{"n_layer": 9, "d_model": 128, "n_experts": 16, "experts_per_token": 2, "d_expert": 64, "d_shared_expert": 0, "activation": "swiglu", "moe_layers": [2, 3, 4, 5, 6, 7, 8], "router_score": "sigmoid", "normalize_top_k": false, "routed_scale": 1.0, "balance_loss": 0.0184, "balance_bias": false, "router_noise": 0.1, "init_std_router": 0.0066, "lr_router": 0.000769, "n_head": 2, "n_kv_head": 1, "head_dim": 64, "vocab_size": 1315, "norm": "rmsnorm", "norm_place": "pre", "norm_eps": 1e-05, "positions": "rope", "rope_base": 5580.0, "rope_fraction": 0.75, "qk_norm": false, "attn_scale": 0.125, "tie_embeddings": true, "parallel_block": false, "init": "normal", "init_std_qkv": 0.0395, "init_std_o": 0.0093, "init_std_up": 0.0395, "init_std_down": 0.00465, "optimizer": "adamw", "lr": 0.00183, "beta1": 0.95, "beta2": 0.99, "weight_decay": 0.16, "lr_head": 0.00715, "grad_clip": 1.0, "warmup_steps": 459, "schedule": "cos", "final_lr_fraction": 0.03, "batch_tokens": 32768, "seq_len": 1024, "doc_mask": true, "train_tokens": 258500000, "steps": 7889, "dataset": "wikipedia_en"}
Below are experts of layer 5 (counted from 0) of a mixture-of-experts language model. Rows are named router (the router's row for the expert), gate (a neuron's input weights, with its number), up (a neuron's input weights, with its number) and show model dimensions 0-127. Each number is 128 + 24 x the weight over its row's rms, rounded and kept within 0 to 255.
After each expert's rows: "comes after" lists some tokens at least twice as common just before its tokens as in all text. This comes from a sample of Wikipedia text that the model never trained on. Tokens count by the router's weight.

# expert 6
router [136 132 119 117 115 128 104 134 132 102 144 132 116  87 128 149 164 124 161 152 120 115 107 148 107 119  89 144 170 103 106 172 118 116 102 129 112 137 141 137 191 178 109 121 168 140 112 105 145  99 136 131 149 106 150 124 136 122 138 146 124 132 172 130  94 136 148 185 137  88  89 175 126 137 157 158 164 118 112 123 107 129 170 154 161 164 101 160 121 100 163 161 124 103 113 108 108 132 134 129 146 160 123 143 117 131 119  98 162 115  98 142  62  96 140 105 141  79 116 115 132 123 102 144 126 156 124 155]
gate0 [149 150 163 142 128 111 150 143 114 130 120  93  72 120 126 127 145 130 146 123  94 106 129 129  88 205 141 119 137 132 104 115 152 182 114 148 140 143 161 113 129  77  95  99  81 124 164 108 125  94 140 132 157 157 118 126 128  95  90 112 119 122 143 147 132 114  63 136 153 106 160 155 134 101 123 140 147 142 127 149 163 147 151 161  80 164  88 104 145 142 103 149 142 127  99 141 116 111 113  91  91 110 115 111 124 133 118 145 113 128  97 101 179 121 114  99 150 110 138 127 119  99 105 130 123 129 141 121]
up0 [144 117  92 138 120 152  80 114 110 144 122 145 131 162 126 108 107 167 133 108 124 129 146 130 191 125 159 101 127 156 115 124 129 151 160 100 108 141 133 132 138 133 128 123 140  72 148 102 141 124 151 164 145 100 111 125 128 167 118 137 143 133 131 146 140 135 111  83 129 114 111 130 139 148  84 149 107 130 171 142  83  86 113 167  93 138 154 153  74 135 115 147 147 106 158 114 144 121  84  96 114 125 114  93  96 108 122 119 167 163 138  95 134 157 161 151  98 156 140 102  78 160 157 125 102 128  98 105]
comes after: " A", " B", " O", " E", " J", " R"

# expert 9
router [133 142 158 116 146 131 127 126 149 129 164 123 123 134 102 109 128 128 133 145  96 127 138 109 102 135  72 151 146 116 171 148 107 137 146 113 112 134 169 138 120 149 165 152 120 114  89 111 112 138 108 126 107 175  82 141 145 123 109 156 152 140 159 157  92 112 129 152 114 132 108 148 141 146 163 123 121  87  78 165 114 123 154 150 132 191  72 124 123 153 165 102 149 133  86 137 134 120 118 106 111 112 150 179 120 112 101 114 163 138 136 152  97 151 120 113 144  99 133 119  62 145 147  96 150 145 164 106]
gate1 [141 142 162 130 119 138 120 124 170 168 145 118 110 146  77 110 158 129 119 123 133 119 138 126 120 142 124 144  80 153 111 105  87 133 104 111 100 111 145  84 147 149 115 140 124 144  88 142 148 123 124 142 140 150 132  98 152  98 110 150 122 104 161 154 150 112 162  96 117 155 137 140 144 108 125 162 149 113 108 105 153  91 177 158 190 130 125 116 154 111 162 129 147 132 137 129 151 113 128 162 196 110 129 153 146 135 101 123 125 154 143 147 134  85 124 118 156 103  78  81  92  77 148 147  98 131 137 137]
up1 [103 134 133 160 143 136 143 142 123 113  98 121  94 100  87 124 115 181 166 132 154 152 124 117 145 174 166 140 113  95 107 115  69 131 127 138 125 130 124 120 122 134 130 132  89 100 204 111 144 108 117 120 137 115 178 131 139 138 140 113 149 142 116 116 117 131 142 185 123 157 141 122 162 143 135 136 136 148 125  99 115 122 122 147 155 122  72 111  94 117 125  98 141 126 160 112 147 121 103  96 144 150  93 150 119  87 114 106 121  62 118  78 110 148 136 150 160 173 129 146 121  97 148 120 115 129 152 103]
comes after: "i", "t", "h", "l", "et", "k"

# expert 7
router [ 89 144 129 117 134 124  77 125 126  98 157 132 144  80  90 147 146 136 128 133  89 119 156 113  95 163 107 151 163 127 136 110 142 108 119 127 157 140 150 155 151 134 140 149 125 125 157  84 109 155 148 148 113 107 132  77 168 124 155 106 124 127 136 165 117 123 151 195 120 109 115 117 166  85 170 107 156 111 149 159 132 123 155 116  72 156 110 122 160 149 135 142 156 130  99 156 154 112 136  97 171 133  95 153 102 153  99 109 161 145 110 137 121 106 138 136 126  70 130 147 126 138 103 127 116 132 102 130]
gate1 [138 159 123 105 135  91 126 116 152 139 101 106 147  89  93 136 159 117 124  93  94 152 145 138 131 107 124 136  96 120 124  93 127 135  85 145  98 118  92  94 160 121 147 120  93 106 123  93 164 156 124 150 174 113 136 117 145 117 124 137 152  77 123 120 126  97 132 167 171 125 147  89 102  97 143 131 123  89 132 110 151  92 152 169 131 133 112 121 124 126 149 139 157 115 131 112 152 131 156 123 188 133 109 139 143 134 109 128 127 165 102 100 126 111 173 123 191 103 117 107 116  76 156 167 120 147 112 111]
up1 [107 113 114 201 127 100 161 105 102 117 114 116 117 115 130 147 103 142 154  81 128 147 145 123 136 143 165 140 103 110 108  92 133 105 126 141 125 106 105 110  91 131 138 110  92 165 117 142 126  77 100 116 115 108 144 103 195 109 144 140 110 114 153 131 178 160 111 184 134 126 125  94 154 112 113 170 150 100 118 110 111 103 171 158 127 120 145 164 114 101 127 142 125 128 170 151 157 122 129 121 108 157  93 112 137  97 120 130 140 123 139 166 125 127 145 128 157 160 134 124 115 144 134 195 149 128 122 102]
comes after: "u", "o", " h", " w", "ol", "re"

# expert 5
router [124 142 128 107 140 156  86 142 134  92 168 112 112 121 119 166 120 123 127 130  73 122  87 175 115 137 119 165 130 143 158 127 109 147  92 120 134 133 143 110 151 111 106 118 109  95 112 163 136 184 162 156 144 109  95 158 122  81 155 109 147 128 170 106  83 146 130 136  98 107 164 164 110 120 124 137 159 104 129 150 136  83 174 110 147 154 125 128 177 110 181 115 125 127 115 163 118 141 127 124 109 139 110 120  99 145  94 123 177 148 125 139 121 102 131  88 121  95 150 132 130 106 104 134 116 153 104 144]
gate1 [147 129 146 102 136  87 114 110 127 195 110 137 112 107 116 172 102 127  87  89 119 165 120 128 129 116 130 120 135 148 113 106 144 117 120 160 136 151 136  62 185 129 113 106 116 114  95 116 157 120 149 111 160 102 127 120 147  74 126 162 141 103 165 164 153  93 174 132 189 126 134 137 143 104 125 178 151 150 150 106 133 116 161 122 142 114  97 120  95  84 151 130 159 135 135 120 162 102 118 132 156 134 142 131 129  94 102 104 122 133 143  99 115 119 170 126 164 121 134  95 132 117 141 130 108 137 116 125]
up1 [109 136 147 153 145 129 150 119 131 104 127 131 117 124  89 142 129 193 146 102 142 139 151 117 176 132 164 113 103  69 141  55  95 116 135 137 111  69 128 155 141 117 135 121 106 161 138 144 134  71 172  86 139 139 144 122 145  70 135 120  85 129 125 108 156 131  97 162 103 138 134 168 116 116  96 118 162 116 104 130 115  97 131 166  98 127 104 132 134 129 124 123 123 156 163 117 141 134 132 149 159 143 107 124 139 115 135 137 126  82 142 122 135 110 127 176 156 156 103 122 116 132 168 130 122 137 102 113]
comes after: "\n", " st", " St", " the", "st", " pro"

# expert 15
router [152 121 106  89 101 165  74 134  99 105 129 135 132 122  95 131 110 180 152 155 117  95 127 114 116 131  86 151 157 139 142 136  93 141 127  93 137 120 150 137 155 127 122 160 115 118 116 136 133 144 170 158 165 131 151 156 150 111 133  71 136 132 138 119 118 111 119 178 144 132 138 162 116  98 160 112 153 124 132 144 112 125 187 106 149 137 116 144 137  95 179 127 150 119 110 144 127 158 135 131 130 108 124 156  89 127 109  77 198 130 151 129 113 121 154  91 157 100 145 136 140 109  93 151 139 168 120 139]
gate1 [161 147 175 115 144 171 123 100 163 150 155 118 145 134 107 133 121 121  95 134 106 137 126 148 144 130 109 153  90 130  96  97 120 125  96 135 135 121  83 103 167  94 151 118 142 140 126 144 161 131 139 145 173 146  96 113 102  81 127 136 136 118 194 159 134 141 134 138 173 138 130 129 126  62 109 148 116 112 143 128 158 106 204 124 162 134 112 136 142  72 105 134 158 150 119 122 114 113 163 135 164 102 121 116 127  99 124 133 115 167  93 133 117  94 142 115 161 113 126 123 130  89 141 145 107 123 129 139]
up1 [128 139 130 151 101 156 148 152 119  85 160  93 108 110 120  98 103 140 140 139 148 175 160 117 152 169 137 129  97 106 119 106 107 123 125 138 152  69  95 117 126 110 134  96  72 154 117 104 128 112 119 153 146 130 146 127 144 113  80  84 181 136 120 118 141 134 159 158 151 133 140 133 156 156 106 153 184 131 159 128  91 113 122 118 124 144 140 132 142 141  74 127 134 129 115  96 135 117 122 155 141 148 115 122 139  87 141 126 112  66 102 138 137 144 105 135 184 153 147 132 120 130 181 159 129 133 114 152]
comes after: "r", " p", " P", " L", "0", " Ch"

# expert 1
router [112 136 112 141 119 189 129 167 133 122 163 127 143 122  99 130 140 131 111 128 130 111 114 131 128 146  76 126 140 111 166 115 142 146 136 159 115 117 132 111 158 105 162 111 125 133 119 125 148 178 114 164 151 106 149 165 161 133 157 140 144 104 118 145 132 138 101 156 150 135 174 139 126 137 139 142 111  87  97 130 140  65 174 111 140 138 145 151 121 118 155 154 141 121 130 140 101 153 125 172 154 120 119 129 157 140  89  99 114 162 141 164  76 127 156  70 151 120 140 190 119 150 124 100 140  97 172 131]
gate1 [ 96 158  95 132 126 157 135 123 172 152 119  97 135 131 102 143 132 133 169 120 124 167 147 152 112 151 126 156 113 127  97 109 157 125 118 124 136 121 126  81 173 118 118 134 124 120 136 148 140  91 132 131 146 138 153 101 134 106 122 109 120 128 179 162 160 120 143 122 155 144 129 140 151  62 118 133 140  97 139  80 120  84 177 125 133 139 112 124 173  93 167 139 170 127 119  91 134 123 169 143 159 102 134 138  97 109 124 139 149 168 120 153 108 122 151 110 184  91 110 101 107 101 155 132 104 158 159 155]
up1 [120 122 101 163 154 148 130 118 122 133 116 142 121  91 103 141 121 131 137 129 121 141 150  98 100 158 148 141 110  92 144  87 124 108 159 131 122  95 141 136 100  91 103 153 101 171 179 147 122  70 185 109 109 148 165 133 171 129  82 134 119 103 138 143 151 136 160 191 127 130 153 115 131 110  68 137 155 121 140 114 113 104 139 164 109 141 130 114 140 144 138  98 115 167 128 129 185 131 139 119  86 146 128 109 130  88 135 113 130  81 127 112 117 122 113 112 170 129 137 126 119 131 146 140 120 120  97  80]
comes after: "p", "em", "d", "0", " d", "c"

# expert 11
router [148 125 136 175 138 143 149 141 103 132 152 116 119 153  82 175 147 130 145 134 126  70 125 102 123 161  93 114 141 115 118 108  95 144 157 157 150 124 121 141 154 128 141 141 117 119 114 114  66 108 163 130 143 119 136 160 155 125 117 136 100  96 129 127 147 107 113 169 136  94 164 105 125 116 121 154 166 130  58 129 105 119 160 119  91 159 102 159 151 144 116 121 159 127 103 162 101 140  88 116 129 143 141 132 108 131  81  92 120 141 149 180 133 136 129 111 151 118 123 179  98 155  94 118 140 132 102 101]
gate1 [111 139 150 115 149 149 139  93 183 146 127 131 138 154  80 108  94 130 128 139  97 151 122 102  82 152 128 166 102 133 126  76 105 152 150  86 134 134  94  77 158 121 130 110  90  96 112 167 152 137 124 130 126 143 132 135 135 149  83 124 162 142 130 120 124 115 112 146 139 124 146 121 107 106 146 160 141 112 139 119 143 107 143 124 162 136 117 148 150 134 157 138 151 131 125 151 162 130 130 136 153  90  83 110 116 150 106 126 100 184 110 131 139 108 144 100 158 136  81 138  99  55 131 158  87 148 143 147]
up1 [103  72 127 153 173 102 151 156 125 116 122  99 114 139 135 119 137 118 173  84 137 107 123 117 152 175 135 151 133  84 139 134 109 120 111 135 141 114 107 117 147 126 148 124 120 166 150 113  91 117 141  98  96 140 133 134 138  94 123 128  86  86 126 127 146 149 147 155 126 142 157 115 184 132  92 109 145 110 122 123 134 101 161 117 148 155 142 130 112 145 105 123 123 176 143 137 147 126 104  77 147 150 115 127 165  87 116 101 113  62 126 108 124 115 112 145 170 145 156 167  80 116 105 178 108 121 137 110]
comes after: "c", " m", "m", "l", " l", "n"

# expert 0
router [103 127 143 133 120 132 130 166 122  62 146 136  98 144 114 187 155 140 118 143 110 115 120 165 102 112  89 143 159 109 132 118 133 110 123 142 117 149 134 124 167 153 143 142 153 117 117 111 120 143 139 142 104 117 148 145 157 111 168 114 146  97 115 131 121 168  79 147  75 100 122 142 161  94 178 124 142 134 100 110  98 140 157 162 114 175 136 120 125 130 176 130 152 105  99 120 131 123 144  96 121 145 109 131 102 156  84 100 114 134 112 144 107 153 145 134 108 105 129 178 135 161 101 180 126 148  85 106]
gate1 [120 142 157 148 162 105 115  96 182 145 118 117 174 145 112 139 115 127 128 111 120 131 133 155 151 113 123 135 106 120 105  78 117 152 111 125 121 111 145  97 138 105 123 151 155 100 121 116 115 122 140 104 141 108 139  99 150 155  86 157 182  72 136 160 152 129 172 108 121 117 114 123 149  80 105 147 110 126 144  86 119 109 158 135 163 109 111 118 148 111 131 140 190  96 129 104 160 121 104 159 144  90 147 138 113 102 117 118 112 171 113 157 144 135 191  86 138 122  97  98 102 124 147 131  99 156 127 118]
up1 [126 147 154 186 146 137 165 156 158 114 143 151 106 108 138  93  91 134 140  97 139 148  94 114 111 167 174 118 108  98 139 117 118 128 130 136 174  94 152 108 131  77 115 114 112 137 153  99 129 111 137 138 103  85 166 132 141 125 128 138 129 129  97 106 138 150 118 176 134 122 125 162 187 118 101 121 123  90 171 110 132 117 117 142 162 120  96 139 142 182  94 123 111 115 137 125 144  81 101 120  71 164 106 140 140  88 118 114 131  95 127 137 147 113 103 127 150 164 125 153 111 144 134 153 112 111 153 132]
comes after: " f", " s", " F", " S", " m", " c"

# expert 12
router [122 147  94 155 103 160 145 159 126  90 143 100 108 129 116 157 176 145 134 157 104 100 124 164 118 143 129  76 150 122 125  84 139 126 170 131 101 135 101 126 170 136 127 179 108  81 125 125 106 135 136 159 146  86 135 144 153 130 124 100 133 125 148 126  90 133 117 144 135  91 137 121 166 111 141 117 142 119 117 148  86 143 148 132 141 147 128 125 135 106 156 125 145 137 139 148 122 148 115 116 123 134  85 143 133 147  51  91 128 164 124 145 122 139 126 121 154 129 130 187 139 161 119 202 119 103  93 115]
gate1 [ 94 148 152 134 134 154 150 138 157 135 130  99 124 136  74 161 144 129 128 106  73 139 103 136 134 126 132 153  91 120 122  99 119 142  93 143 136 116 121  97 171 116 117 157 123  72 129 150 160 113 118 115 168 107 108 108 142 115  83 150 164  79 192 174 136 100 132 108 158 124 140 129 127  90 171 124 162 135 140 103 129 145 177 126 116 136  97 122 142 110 144 129 142 146 137 147 131 128 142 145 180 104 133 136  59 144 126 126 111 165  96 133 141 114 145 109 142 123 131 113  95  89 150 147 116 114 140 122]
up1 [114 103 114 171 134 164 144 170 143 126 121  96 104  96 110 115 116 139 128 107 136 170 150  84 137 134 162 153 123  49 110 103  96 114 128 163 143 103 155  98 156  99 134 115  79 147 129 137 125 114 139 109  93 100 170 145 157  98 126 127 139 130 130 106 136 145 129 177 162 135 153 100 157 114  74 141 137 136 130  90 101 151  97 142 100 150  89 141 124 103 121 131 145 129 164 102 129 115 121 122 122 132  90 114 130  98 153 149 111 106 125 116 106 129 112 135 180 130 120 170  86 126 159 138 107 133 143 110]
comes after: " f", " F", " s", " d", " re", "f"

# expert 14
router [135 136 120  94 143 144 138 122 160 135 148 107 185 124 123 158 132 117 120 159 132 151 143 117 117 136  87 130 178 112 142 150 104 136 142 117 111 134 150 110 179 163 126 103 145 147 112 130 113 138 112 131 139  84  89 112 155 141 135 145 114 106 164 144  74 114 176 129 128 120 146  91 147 117 123 153 147 116 108 137 115 130 147 167 136 133  78 143 106 108 133 142 129 131 131 143  96 124 142 151 176 145  84 114 147 125 112 118 167 125  84 141  59 139 137 133 156  92  71 144 107 159 135 104 127 179 154 104]
gate1 [115 128 139 120 137 125 135  89 174 150 134 136 111 101 129 160 156 115 103 106  97 155 109 133 143 125 132 137 123  75 156 131 161 136 111 149 127 130 123 126 170 136 119 152 127  45  99 124 132 144 115 156 116 106 108 112 101 104 120 157 126  98 157 152 103 107 138 126 166 116 150 134 130 105 145 192 137  62 140  82 140 129 134 137 145 148 106 144 124 106 132 140 150 112 136 101 153 137 143 148 175  92 123 145 130 120  94 138  87 160 116 109  88 122 156 126 175 122  78 108  94 104 155 128 127  98 138 125]
up1 [131 125 105 155 158 150 128 144 111 127 134 134 109  72 113 141 120 141 151  64 107 165 143 121 137 137 108 128 116  91 123 101 145 133 135 162 151  63 153 108  80 125 108 116  85 125  91  98 111 116 139 129 141 141 116 128 149 114 103 109 148 134 149 100 171 106 143 134 130 137 139 129 132 128 124  97 124 119 155 135 127  93 147 150 139 124 120 131 114 108 161 102  82  94 152 121 158 134 189 109 112 150 105 128 190 116  93 127 148  79 126 166 125 142 135 164 149 143  82 134 110 142 158 173 140 158 104 116]
comes after: " A", "er", "am", "a", " a", "m"

# expert 2
router [108 154 150 122 149 160 156 122 147  89 145  83 112 122 122 154 144 136  98 143 129 108 122 140 129 144  96 178 159  57 114  80 100 142 130 128 120 158 173 153 144 152  66 106 126 159  64 114 125 111 123 142 144  91 120 112 145 128  95 119 124 118 156 156 114 107 135 151 103 110 134  98 136 145 158 187 133 105 122 144 110 175 152 158 149 132 113 133  94 142 132 138 133 134 140 152 119 107 122 130 140 105 136 131 116 124 107  97 180 149  95 143 109 142 142 101 124 115 108 153 100 166 106 126 125 121 157 102]
gate1 [109 156 153 192 141  87 132 139 175 146 112  71 123 128  85 185 133 158 124  86  84 151 103 131 106 121 110 129  88 125 124 120 115 126 100 132 156 122 105  91 154 146 119 131 115 107 116 115 149 108 115 168 147 115  98  89 158 143 117 106 144  92 147 157  97 109 143 169 170 115 130 105 144  88 155 148 123  79 153  83 115 154 154 118 143 123 118 124 121 109 148 126 165 120 133 116 147 114 156 140 166 105 127 127 116 127 117 128 139 142 125 120 146  97 130 128 197 105 128 128 110 126 153 148 113 134 110 130]
up1 [118 139 134 140 140 150 171 148 127  97 144 127  84 116 115 122 129 127 155 141 149 167 129  99 141 136 168 127 140  55 160 109 118  98 151 158 149  96 131 101 183 120 121  95  95 112 140 135 143 108 140 127 114 103 161 122 148 130 138 129 129 106 132 117 136 125 127 150 145 177 150 112 153 113  77 102 181 114 128 118 129 139 107 124 112 122 122 142 132 121  59  79 143 108 146 128 144 150 166 105 111 159  96 133 131  98 117 112 150  73 121 136 102 103 100 128 184 161 107 133 118 150 157 139  92 134 129 118]
comes after: "a", "s", "z", "es", "is", "ro"

# expert 13
router [100 147  78 123 128 159 158 144 148 108 167  94 145 103 142 156 127 116 168 125 119 125 127 180 121 174 118  99 162 114 138  77 112  85 137 160 140 114 133 156 133 118 106 120 146 105 107 149 146 135 163 166 146 135  92 134 160  85 137 115 137 129 155 133  90 117 146 125 116  91 124 127 154 117 118 131 146  73 118 129 146  84 134 114  94 138 130 134 160  91 110 145 128  90 120 138 136 121 107 107 169  81 100 124 140 137  87 102 167 107 127 135 107 148 106 109 128  82 144 138  86 105  94 145 140 124 128  97]
gate1 [134 116 137 140 122 112 120 146 206 173 165  88 131 142  97 152 114 146 128  97 142 143 119 129 154 134 129 159 117 120 123 113 132 121 103 161 150 142 143  86 163 150 179 136 102 106 145 130 152 118 123 154 119 126  93 104 105 122 109 133 151 122 137 155 131 132 129 115 156 118 164 117 143 113  96 166 104 108 151 138 114  74 186 126 183 122 131 137 129 103 146 144 161 140 142  94 119 156 203 145 165  93 156 112 134 139 139 109 115 156 149 116 132 129 137  94 144 158 112  90 116 115 166 127 114 113 137 148]
up1 [126 120 119 191 153 153 150 128 140 173 129 111  97 110 115 144 136 156 150 103 149 157 124 127 146 176 169 133 134  96 180 131 121  69 120 174 129 147 161 126 128 104 123 126 114 135 162 102 124  89 122 121 106 102 120  86 159 147 105  62 133 129 124 136 159 138 146 127 120 156  95 133 161 102  95 108 139 124 131 144 103 125 111  98 118  98  98 152 101 159  99 107 109 150 167 123 113 128 165 118 131 132 117 104 155 114 133 125 119 156 127 138 136 138 125 103 118 184 131 118 134 124 146 169 140 131 140  65]
comes after: "-", " ", " (", " in", " \"", "ing"

# expert 10
router [105 130 124 136 123 151 123 150 168 137 131  65 109 108 167 136 127 106 116 162  99 130 102 163 126 151  96 134 145 132 151  94 103 113 144 103 129 117 109 117 197 142 169 146 118 142  91  84 108 113 158 131 154 105 116 162 141 142 184 157 144 128 141 113 125 166 147 152 129 107 130 169 113 127 144 121 114 120  69 142 101 163 147 122 102 127  80 167 154 124 136 121 140  91 108 166 142 107 109 133 135 139  98 131 145 117 105  92 136 140 123 122 121 155  92  99 122  80 129 157 132 139  88 130 100 148 124 118]
gate1 [110 134 125 115 144 146 117  99 165 179 122  94 104 135 115 115 112 135  78  96  98 160 127 163 130 145 140 141  87 125 107  94 136 146 152 133 143 117 139 102 167  73 120  68  96 105 134  96 147 128 155 160 152 106 143  91 129 103 117 175 116  86 156 171 134 156 133 100 153 159 149 128 105 104 135 134 118 129 151 122 108 117 165 158 165 126 118 122 127 115 148 142 174 156 132  89 128 127 169 143 145 125 152 130 128 128 112 110 130 151 112 122 128 109 141 119 171 118  93 109 106 112 133 170  68 126 127 139]
up1 [117 132 109 132 119 135 148 151 147 118 136 147 115  90 125 151 155 130 125 101 165 157  96 123 132 143 176 132 123  65 109 123  87  96 131 155 127 118 155  96 151  76 131 117  75 133 168  85 132 105 157 125 129 100 157 131 115 109 154 132 104 120 157 131 155 127 130 123 128 149 173 157 138 105 117 177 154 159 148 112 138 121 146 149 124 122  91 149 131 111 100 119 132 121 170  73 111 175 112  89 166 134  97 140 106 115 124 107 156 127 118 103 106 126 113 115 190 115 150 130 120 154 153 161  96 118 133 130]
comes after: ".", " the", "-", " (", ",", ":"

# expert 3
router [ 97 170 135 130 176 194 147 165 140 102 143 130 118  78 108 139 127 134 136 143  97 107 137 148 118 172 115 124 130 115 114  74 138 129 135 154 124 116 136 135 112 104 124 119 109 126 140 118 101 148 188 159 170 103 128 115 153 133 118 137 161 105 130  95 101 151 114 112 119 135 145 127  86 154 122 124 141  91 102 149 126  88 151 169 134 105 122 147 146 132 143 139 106 146 123 147 155 165 128 123 150 150  83 168  85 126  75 119 198 159 122 158 104 154 119 104 131 128 110 129 116 122 144 116 127 131 161 113]
gate1 [126 110 108 100 118 139 107 135 145 156 147 100 139 132 102 157 143 147 143 126  90 157 148 147 113 112 131 110  96 132 130  97 107 137 144 127 131 116 100  97 135 113 156 125 140 126 103 132 145 143 122 129 153 113 120  88 149  80 144 203 138 104 185 180 126 128 127 131 156 139 141 109 117 120 137 126  76  94 125 132 101  82 140 127 154 149 101 121 119 119 142 137 127 139 139  91 121 168 121 124 168 123 110 142 107  91 111 119  95 142 109 166 142 117 133  65 203 118 126  96 128 129 172 154 131 126 165  94]
up1 [ 88 129 108 179 130 138 114 110 116 112 151 114 125 101 123 130 122 120 164 117 161 162 168  72 111 149 167 158 133 124  99  87 107 124 129 156 123 107 120  96 137 112  80  79  65 128 132 143 137 101 143 111 133 117 209 109 145  86 130 127 113 154 173 113 154 128 127 147 120 123 159 137 175 109 123 126 163 119 135 121 108 118 128 136 108 118 121 117 139 160  92 101 114 125 154  92 111 151  92 115 125 133  91 140 128  79 114 128 137  86 131 122 128 130 115  86 136 145 117 126 145 139 152 162 130 143 128  98]
comes after: "\n", "s", "ed", "es", "ation", "ent"